Below are experts of layer 7 (counted from 0) of a mixture-of-experts language model. Rows are named router (the router's row for the expert), up (a neuron's input weights, with its number) and show model dimensions 0-255. Each number is 128 + 24 x the weight over its row's rms, rounded and kept within 0 to 255. Numbers have three digits each.
Before each expert's rows: a language model's description of what the expert responds to. This comes from a sample of Wikipedia text that the model never trained on.

# expert 47
Awards and rankings. Words in award and competition listings, such as Best, Award, Nominated, medal, Men's, and ordinals like first, third, plus the.
router:164159120181150150154111111121113134135062121113141161120141099133105086125108165140139109169116146125127147128139146132120099113086076109112057116167100105101139116106135103109137184101132110143202145130141139125160130150133121102129131145122129157132100140127154121089108101116145114103179112124055134158137149125127118128074142119122143134130169130132114137091132083130076188116172134102139177097104120148131087127157130132103130114130143086121121087112121096084119131094141109096131122129136167134158115175132142127134120132135140111121100123141141137152152136140173152126127132073109137126129140088133138145166095154149128149131136148123114155138140153112103133163133185121098134138145108171119133103132098083105152176118102125108137121130113120160143156127143106
up1:129137130151119144124134117142134142135104118147114122077117083145111116156106148142114119176096150169088125094101120147109154115095087127114129120151098139107085122100143140106117130076118142108150139146144127138115134100156183112183164185132142115130124122159135136113132119113114132084127162094107065126130159192104095113110129120132134097090107107112117172149138108125124142102162138115149152120102111118114108155134112152109125076160189128138176147097129130122097110099155085133148141148142100098125136187085128126154151145135171147093087154141134125146109163131110118147108131109108109149120164098118132163155083075123107118086132145137136147120111150119153101112115117085139129123085153149108147132126105140107145140162168129137141111154149132178154133152161112
up2:120169120143159180169090106135110105123105168095152144139077145124132092128113111135150123128105118156122141100132113119119104136143131099105147125141078111131142182122100119143108129136117159114168129153118145123138132145137078105161182175168131144127108134122140162154125111165175119098090137104081144134148123165130141152145094146149104167117090136104078157112111122125103128140160108100121097104086099146100127147101126135141132158158157120104140103131082140142160118133135068121103100150127145123164159137113140141135135158115154120136143163090109140163123116148098121163102161115078133097118114148147099155120139159122135156126119143089094141166140096132139159135115165068082123136134137145116131126149151099129112133129117050128178115106134113149154117134111105
up3:122161164204135126135101112144130121116146099118144138159147129141100152122112115193147088141134158130144172145118179142138133152145110130156135128103129154151128090109169120132131112089097142116150160108142118134141163124152096128144129094144166098113151092168153133117127109158118131128097072144140132154123124108145134117122152179095113135155127130118159111144168101169117145140131166165111134108136130099171091152112118142139135088122150111138164114150085127122148123178122122119152088145132109129127110124126111130144119127095125120140148116168128127109140158112131156091124098107123126101133137118102119150175161133160105160140121148131144061202126116149155125109173121142124193112173140124136145116129090133106122134083137180100147149097160143157150150122145071
up4:123138121122099167129072096136122160107130097119127138118145125142146121127126083149185080155123133132132153140137106113126133126105099121076085092117116120130096167101086134147156109116101100096152156163170131150161136127130108154166160135137112160145121120117179113131094138111129107093169108132103163130126121121122167157117149127139117161132129122110104130101102130114124106130136135089121134139120117119134148071131138125078125159115118111126124117117117084099096143132164113080120131123092169176191072140138123133106131123105090105122104139190137161138145162115136130155108117121160156123141099120143106128151118165132131138110135168114143111128162117088140129176131146105156160156134116149137121157127141088098156166108077112115170125181164153158112169172122129
up5:108121119181121119131089102100107131097105100099155166151129135126111124137101147129122158131128123104118133147081116124161130117117116123140090115147149119134139115148136119156138108099140146085133114193132136105143130102147125114090162106121124111123120123109136133083118170164168127103120130162132139150150143122154160132138161133137101125107116156113119147114112171118095169096119142102099159123160142151137135109149104136113153110155134186109100132119094126145076153095159109105148110097150133167140123108114106131145118165156153101107103167131097125141166140150111119127131100077134151111148125097119143123160119144076157143054133151161108126060121124131098160155137093125120084129118139118145138134120096131123131197111161126114074078110145157159182125113165166
up6:158134171085125132098120139121115135151101103143130123158112098105101114099131150141128155152144128131101122144130122157058103139115143134147095083167126117091133116142164100089142118102120115138142138098122155122177168121141154132117112135117108150105120142129115155089089057088108082108133157132056155170135152123147169099139130135107120154135132124140140125090118116158100119135188145108095128146120189133098105152147110076108095131120106098132154142139112140136144139122141135141146125113102105139164138135066127113147132109131090114141148155130103124152132155115131147112162129095139087117166132097085175137207134151131136123102132129121113137140180139149118156162138116089106126144138136113114095095126134131141136116175121114110157126146165146158125124096150162
up7:175112132090142148181146094114106166144103144173155152075183107168164133121101134120126166087128115127171148148111105116117133113114092150129088127129132082136139193107137134139144138137154125124133141140121140142148097159123128094154131159150116120087172110105101124083109102110154136147134093170100117174135132143115139160087117111133102131145140145107162128132138173138115098125132118097102132145142100123091117137114152141099166108162118138131107136122161160092107138130140067121178125116121156163086153112082159164099139157142128128148122147133120142130141112135121129120135173119134138111098106105141132154172152111099159144143123161132131156138105118138140110081154123111130107129113112116135144107081141096149155168097088164133136128083162142184135137167126128
up8:108155138144128101138128102132159151137075148170113153179109131136091157111124102128144137102165117113145129168134130071136138172159088154116127148161139117103127140104086111147069148112096114095081160096106131117124132131145140138116120132102117175099109132129160134094104114108138138133165093107146128125086100139113153102098109115148160130106144139128155104107068135135115168122118100090119157078140132163099062125181103097085118131131098120128110117149127086138082136122163125130106093177142120157181130123164123125165123151105137136176123127137149131136152127164132112143182148073145099091108131125122130143139136098133112108133119151127157121116156131097090107101148143135099162106118134144099128116119142116143121141106110120138152118145142117179132118084102135
up9:131137108181160152099111116171123130127113130109149166125111121158131071119095134118151144117101209149135125126106128135093113130101110096127112123140129128104092210133154171099151118127136106127146114147149157160141102114124125152165143138108150142107110162085165070104105095108140139128183116131065146166143141095107119156107149119152138099183144136106123115108132094161116144118146127112142150132081127147123084133127136111147153141127134113128149117147128130152155126118135131098145112149087145135164125156134121136105136158178106097102115126121112104155160125138137144148168114120120122146139167138146110129144153124153114126151125159118149149150104122104151131170154187129127120137161114174103101096114104067107139148124110131137174107095116123182099144155152108
up10:144118119160112127163157087112122165141158129102105091093099155155121110123084171115125089166147139117095148159146115111099106100099137120161136107108137146160127096107126144091172184141085146110127128169127139101122141133143145078176141149166168162153129136138146129127113116161115142105129118151096155116125194135151138167118151120139175115146123120135101156127177142164110146153129115130164115133078163115148106102147141149080122104123112117122114177130128125087117108106125143118121158107165133128112126161156134138123111130131115087140126082129118143107137144137123111136165160147148098132160144148123121150131165159153108216115098144091124145184112108129134101148140100132113176136119132097094121128111127112154092160115136130121092137116124126161087101135110128
up11:145169109149124122146136107162120143118125121119126166120117080109125171190157127101155098154141118142099129086114160137137132195118111175108165150163131149117154134120072182134080086127102133159139108107119139145143131145157155113140128118116156146107126132146128165151099086151171119134151136128114122075152126127099164132076116117154090119094184141082117108135122088129082168092140157141092199121132147100102122119131161161143122130140100134114127150155127113119106130111166140131119124116115117162127147170137129128114135136094095110107136165156135124163106129139105104119124123128128103114172158139119114171124141135136106123112140160090124113141140118105100096142150126126200096147127141133155111152142124103164115122125122112140101135111172100132091149093111103
up12:139160117116168163164127160109115144121129063151157142154116093139138186119102163143170131120130157134151136129101156114113122123132149102164112093110077163092199087128125099168135123132161112145132149147132165124143127114124133158123128152138168152109139122139142118118147138113138124094124121131131121160139144116183139166110153133159156094133074114114113157157141113123121145129162106128101123104118158114150109095170178150119130130117128135077158160099179133109130159155117097104144122144101126151110105151145113081139081094123145161124147131135116151071107132104147128135113134151102141121113120153078149153140133128147127166121190154121170142120118157141088176115079125135127120103131139075152116172118140173124108171144124125122142153115132127133099125125117140
up13:133138137118136147123089128144131126114123124164135168156122113088127114131184131108155110124102136142149117134125090086114109128173154077147049166193085113125145130107090149106095127089076107161132099160137115102127099108170143123103104107109146124138117093147130144103119133170143138130172117131120149137126105108124141137126129153135113121109162088132134134102083095151120142116124113148125135134148108119126098110183134150116129094126137097134167117126158115110081095162152137134146120110109154144126133113109118136114101134111121075142093169172118122172146132130094112124114120123118114114146097089144110166165099133108155196093133171163135172129155151117125092107153139129134117122190146191161121115121096121125123135121153100122123078138115134121152112105115127
up14:146106107134120103087125139110078104131120116158179122156129135096139091143111096115133145125113154139117166140135107105128109113112129109089148146158122101141132109126172131121149108141134121147134090129122138115133124182153106149092151180121105128089170132121161139139124098109108126078137109119124127092100127100160139126112135075093148120107143140127171124156147110167112105099128139135139170102142091118145086173103139130150157121125166133124137100134101144131141127125131126135137154160132132111101090202138129119100167091132094115112130125125145116156146174085146103124180139133095115106145110079148110149112130125076140190164121143114147102178096129149155092112158091123126118152123171151130084121107145140154142138130114138177109176134110112150075109140158091
up15:145085140152140124097144100127159175123063158145130144126106135131132109091100108135131107162131132110172133128143175110085084130123139119151121150108129110089139164049105107169179136075115134135144135141095145106105130157132135099114149149160116133163139141122122119108126109107118163171151135110095104120072073139116124158122144148142153106113130121104127118097144089136100156198136169112110161144123116108142116162051118170129122110159141115133154117085129104131096134139095102090146110156123126145101138125117106144151118148120142134120118143121101135129138137135150130121153136158124110131123106084107108171137145136134103096104102142115127144159107102134151110154138133179133119169128179120149140140120142085095136149126132175114119110119132113159140089111123072
up16:181140077143161146163119132138133124128106150134104110080125172117132105115147100135137130183111115105085158117170145152153150123119108118123108112136108139082103138103120114106131155144138121139110152162164119108137106132111141125108165143143145166110106134153187129117142173132159146102114166099153124120108097124173121138097100170166182132105130101143146122118119129127101141146169136130109200145123140088135111102150104138119130123156116100124146130131087136091088134081118091129117153169128160103179092112107107119130125117120093124088106115135113125122113101151113169138125151105157123149112126080134085109098125126114123136136102135142145152159158131191183111152134098144111131107133182122139168146140112109081101148137140126092139117152111151145149164122157105
up17:129112136130165150177117114146076115073118153122144130095116092132151134119140135053129106115106110120147125109136136140085125104125088131125103125131090124172156162083133144106157152106103120083159077146128080126154136168167115121101135145112161130109128096133119152120106105141143193096144114126128133150159133104124125151145096126095094141146153138124188143101109111106111174122160125094128127111136093153142112161163157152104121113148112119127157153119109157098139106093117089105136116130124149144139107147070156132080133132124167112125117123142140094162103125141143123123143128113123110127118112149134160082123094136152154149142155134137148092182160133121103071116162136148092117165149103150157150150134069102138095116130167125143130145136090159151129126117138145
up18:155130138178150147153103149144086145127155124118141142117113098090121094168110168139164102177107146142100142141108163122086116121104087128142097117127083108124148129144149109121124118076148111115155112136146120131123096159105132111129124154110124129132120126131137140095127148143159091138126110155103147111126137128138114086073171103112120133143146054137117130119157088113125152177164158155129104101138104155137061112135152148092134108181112123077157075128153130132107137129091124119122086143163110077140146138177085137113145120099124091114159141140162184110141122116138130134148147089179108129119150102149128112169132148145154172123116137124110133090117154189092142118132144113137099142165145127149128141097148132125125139127096157130112151121113153120123160133158112
up19:166130100113176073097085165137112147122147126129088174156096114131141110162132121133136126147118130160147142141112121153132121138124117175169104091110113149163134147100144141112187134124180098129146105150108094132130152087120120107101154132117134156098132152101156146138107150128151151082154116097063176097128186169125136143140149129125160150133131100115158137116098122161114121072113139122088121138168101096107072137130159159136131143138119134129114125131111090142128127146134123159130118130170101136089137131128115137115171139113138090182100146161122087113112115171126168167094163125116143125088125060095130126110149127153107073102136129127114115147141150123096124107132131153152109132152108121127131126139086118134140149105131086140131110111095123140151152133122165
up20:176096128163094101106094132091132112155120120130118125169159108094142148139130119107126129153057128132128133143116081107144093116141108113114149119126115132121134113153137108096095108152127125120159164144154146116125130128135146094086150104141092114138139110110140123092167143115159112151127110158131120169104169161152160101120110152129154163140153160134139187114138122131159116134184146118142126115108126089088156196125146128113178095129104092138145149120112113084136105136123152137130129081122107120150126138165116099107089116150154094089128159117098125150057132127168124145173122145116141121104153059111118131140132132151168131117142123095124100143152132111099127126151148142079117109123109144114167108126140076131121180131126160149173139087116111142115117105100110
up21:163187132118125140146139121133070118123122124139110169123179098121137113146129118143121138118100143138089146154141145176147129114118115141140090109168099117094101107155132130161187158158117140165169140109129130099123129166104122107133075086124128129154086108173174110090114099167150111112186149131079097133111186180130136124073139123128135143106136152157143117136115102143097166111106122146133153119129094121086105159124124137146136168111104153107148160120123132107096114117117131123111140151136150134156140121124124127122090098127108104139138136131132123115119166116174126149094169152143133130132138102153145144131116147101118148122151168111138145109132136132126107121154108161113097137139143124094114103122144049142091186127137148147130181133149143147112181096093116
up22:116184115147096190106098172125137114120132119141092135151134128122128141182113153088145125153126160087137118172093142045106125127115129146141119142154148124131115101137081157109123162112135137117146173149127161118089113172165130108145101132137094109145138140133137113076109107108115109116136057097092128137130095104107148161117128098158153121107123162128105175135147130153140152146139132125126157142179075118147100071132140149157130111152124152139153135112157126150139151112117153109115156121112149101187119186137112131161077115159119140117127135132171127154085150106127121121165101117127142136139121127152158110149123165151092101123139152138134115148130169161110131114092136161110124137135166091120143144163123130101164133107141090116134137122127158146115134101119154
up23:136148134058142124153142158113165155106139112149105100131129138091109151141130094131120086136133173134130180107147155147127091109168124118126098126145129111107138121093153121150102175097086139128125136114174145133153112136139128130110141130140127124134107129106157110100115168088042138106109113123100147108092146126118124163153146095161120093108163155135111142073180145145139134110119129127105176140132109125157153130119135148097143127160115125121082129147141076141078158104149108097114101125152138142139162142126092167107116069127106148168149145167148113144094119104172116152153109165112108107147117123181096124127125150103121122108150119083175143098150134110110146129131113136104119144128094125105156170130138152152156160156118135114168130099116100170125122111124133
up24:119166151157135121142139134113116129096132145113108131136090113112114097182135168154127124130122131122117146115117087151111097114094112143153103086134148129109145109131148136109142113077121123134175111133113143159119096132172102146172137128135161164132153104113092105129138122145146176120114113140054153120146182095126110142104113143072139154125138116146103158104145116123118168119133114110117155115096182149136118126113138149122145133164138138089125111154135108109151134096127143107116124140138166172106089200125096148135120156139144130137120117154118090159119158135104107074144130131084207128168146095116152103170109109146123129091130125113135161123131153148161181141156125119161105137090127105129093109081081088147114165125108144138114131152138143136088134116153145
up25:149174153129108137101153103171084126123077152120138132106125129087105168132123127067092083189165121126089122120127099106103119098155129080110131108135133125101110164109115151115112132149140103137150121161160115146108137113090151122155137153119119144124143131114134144084105164111097059114168147079164129140122126142133150162116077121094150107126153143148156147144153104149125164107088122106132125128108098122127096114134164114108163100145135142120134104123131137122095123098164164113099087097107105129133096143142096152102120113149129107111100092121089110174156140174142146105114153123173156142100105117125131125141082131105103140113158092134130151141167118139124159164102108083105118143120118122140125154120152131182147151138111146142089108101128140152117155148120165
up26:130156163143165185136116129122117146129145133164105177150093110090169118116098144159139124126085144117142136122124133143199117121107136091109095070105148143148120113133124117105106113108100086171126151119155133139123121137113124134127092130088131148138130142114159132109156114103168100109166117091095117149098140159164123103139096147158124145120175104161114143120182125098101110118138118123103140104125127137140084116138139083114116100148168152092112113151144118115136125106115109141134093165146103102116138123112115133138137065129115095133101125132112119131093095095075128173108124146147122163125125108136116104149142161138161128134136124126122101173151127110112120150124210084059112122133139146110090170155079085127094142117133139107132091153104114131107126140128123